Weights of a small mixture-of-experts language model, trained from scratch on English Wikipedia: 32 SwiGLU neurons an expert, 8739 steps.
Below are experts of layer 4 (counted from 0) of a mixture-of-experts language model. Rows are named router (the router's row for the expert) and show model dimensions 0-127. Each number is 500 + 50 x the weight over its row's rms, rounded and kept within 0 to 999. Numbers have three digits each.
After each expert's rows: "comes after" lists some tokens at least twice as common just before its tokens as in all text. This comes from a sample of Wikipedia text that the model never trained on. Tokens count by the router's weight.

# expert 104
router:498484548568481542540446511497509490533425582441427480556494523431500580444527513472531577543534571487570555372390496556497509501509484552525585461509571553488584477495465399496520515551513507413539510418447468525485486441407463453439526401525534529538500551507475518496491561538612516495493463557582464501540539538373461538433622490540518508485497557516607496496500407444451532485468
comes after: "s", "%", "ion", "ed", "on", "ing"

# expert 247
router:517478525459484511447482489513501445509521481584500361414552518498523429455545477586433572529465567523560423475444524533497495418574455536551428433532530483532491492442470360470407511513450571505543445518462571412473432526451467462418499565412502604490435530534550571533581532500474456543518522410480470462494509450459478520390463483482576504488530530559438490419558556540541530500498
comes after: ".", ")", "\n\n", "s", " classification", " information"

# expert 67
router:485459506525553444507482493517509598494523475488483497519608513551513449537573527490535462480443438515446441477525466513474469446542406433504507567561463484510486451429499529458518478531555472587460432538473468445475536454589551484543631544394551539520488493550414542501520516485612427514461588544494514482529450504482582584634449453481544493450474407524527437475427572394444554451572
comes after: " to", " was", " for", " and", " not", " be"

# expert 186
router:487426482554514471480471458503478465508470507548513402457490575549466427473561481494411502493564517595491467534521490545451467459505432512467495542431527597539535501399496562545467524526506496538532406546593486492478448476524429485505576551516422596488587486466402456511514558479504410415421442484572573446447615565443531387567490460441459425526445507532485497543510525499522394553478
comes after: " the", " a", " in", " of", " and", " his"

# expert 230
router:543571404517567543452554500417547505415570502507604464503567555407490502443556554539507512459493411508536439500464576407509476475490466485478497501527508565450410489500499575497479483595545473543458514497441467527426514557539554585455374512472466544550536517532491447545504446532482474451410504480511481437407542526497504462596483486598573413560538443554540485504548480581513541522613
comes after: " \"", "\n\n", "F", " p", "G", " g"

# expert 250
router:500550487502517468446461501582574445492521470557469528500477463474415528414512503478552535557491513584430513383388483528533521500559533489421573387497518502445527559540444460580457472454432463580468481555490565464532478531506484509477471461551471513415558541548550558508531595559512450480558540427415577474603481497458525367488509414416516446498538529395459449500473515516417501534500
comes after: " =", ")", ".", "a", "o", "ia"

# expert 85
router:366450417554537407563528513503500567495450519508515488557474471477530447516589511559591534460548496499454520560500490542492504528497475444429427501523468525575504514409513553438393471483527549542595434593522520563503504587437507506474540572486568490571543555518493485464440490599525413531436470512442617503589548446584499525506570462513524489567420430513505526487445550460430487435503
comes after: "-", "\n", " a", " was", " self", " non"

# expert 87
router:532525478567478498482484475527472526538453519524508479511569543504473538403516443469503571631529606597513549525454491431525451503606460475521534439501518398580552474499500495493499514483440530600496429536445472419522469443554543463457381526412542458482516401529544478480501526540473565435481427497474567436547521528525439508418533578549568576541469426576505549471425491450615508485471
comes after: "s", ")", "din", "er", "ist", "y"

# expert 121
router:487513413372445460405488513499490534449521383511585476476417550363456466502559544532541520455462476491492432519565541417504506389428535524454596481555476542510514526595470568510510434555487547571523444547514513558469547579483486502455579488485502476478546568529545465619453509495527455559456499545501502507470578465519560437492565438439489520510452450550478512493571481551477517459613
comes after: " (", "-", " \"", "De", "\n\n", "/"

# expert 15
router:537487548512545471447467447431500565435405539562518441498560534521483517496495579494488505449471515403515434523496542431500450499456518463431626582430573536525511476425573431473556480473512515583562544513538453609455453479544628491541430517407498582448425453535499554426571580481461491517513521458526492471516497548557518497512506488503536632500433440557494519505480563385491492545540
comes after: " and", " the", "s", " his", " their", " an"

# expert 225
router:521429547432508455436514597458532476514433498523487373546520520506467467545526387499450559563512524451480537488542512562500495529588481568449584532548548527447563469489594494568470510452512568578469359494541458479551461474415466494549528501510448549528531528477506556515514559522572415526480594472587561510467523536616554429493438469462445422481420495450457432468442536480466427463513
comes after: " the", " of", " a", " an", " American", "000"

# expert 252
router:447603483412462526470498475504535580499492557523487506487488456545557433558428468535541516461540506585585535470581534473479535486479556540486481513511481529555626454463378453448352535490514504602516548538547531501471513560446508524486516449568555521586523511576516541429543454524430458503491484547484585565555496480424506518433488503532595532453519544497534512550495638447584578458444
comes after: " |", "|", ")", "\n", ";", "."

# expert 201
router:464499437675551545499480494468401488467480443531485513511574471492496489492594485458520431503547527507469529514488426517493582526576503542504531509570470578469510535495582513443466611459566535566509508548486476459496447522541460530466592539498512513469429466572573559452433447465510497432485473457547456475430582362509469446488570547528488524487555459523551583469388455425489409487419
comes after: "=", "Early", "s", "\n\n", " life", " Early"

# expert 42
router:532542532555616476480492461628485594490491521629528484559621487511497473440518453486506433483516473461439515549434478564439506531480526510501498450579537556525443506447359439510406488414499546538477475579499485559519455536516484520453514468556519533517449489532503465561478439563518451425454484455485515565472571432451463434409549541549607573511504565536511530504471434432597514536507
comes after: "\n\n", "-", "=", ".", "–", "Senior"

# expert 158
router:574521453510445537509447515533437447456488546537548368469438488509517497451504451540504599467511536537414496613403501433549510535519473611472612529511534604507501577445542436546504524477502543523610485511474534527516497484482542538486559538447438578474450545602514579506553555436503400511475520505522572571462558443543511496485548473445490402591488518487523462427467519515518400447509
comes after: " (", " \"", "\n\n", "=", "\n", "-"

# expert 235
router:503550565433565584434414509495494478456519511480469513528495416460436415521431471495453519527424474543447510431395426512586524545488548463480466463553469488553532478556421437525560616547489416515549518470524518491522555433455507565505452472514523605468538546493581550447455596603465458532440508469478601489447414535473520480496418545485481500473584470535524494527487546552527590461389
comes after: ",", "r", "N", "00", " n", "a"

# expert 171
router:468466446499518472414487499504456435533481486510592400508508572408508516413549481583517533527550461519505502494407493558457489470582582520512506435478527531562630469536512532501402508466414536419468562484456554336630533512493494508430515457411538540450501532500548557547462498428529441517558486513513470429526476536448427511443498491515439443560494508423569529452480434510561497549469
comes after: "=", " (", " =", " −", " +", "age"

# expert 69
router:452433529440553505543520462557435454515519471541524486605514470478489505431493609504500573524474519463587457511549419473518506519485490525563465536409414538536439387485478516517451461455478483489463492592420513538509488520564500571497531616451543522507449444505497429457407371453503529442534536419546433518418537441475559495488444503506509522474394428471448564478614432506600471508487
comes after: "=", "\n\n", " =", " also", " Genus", " Score"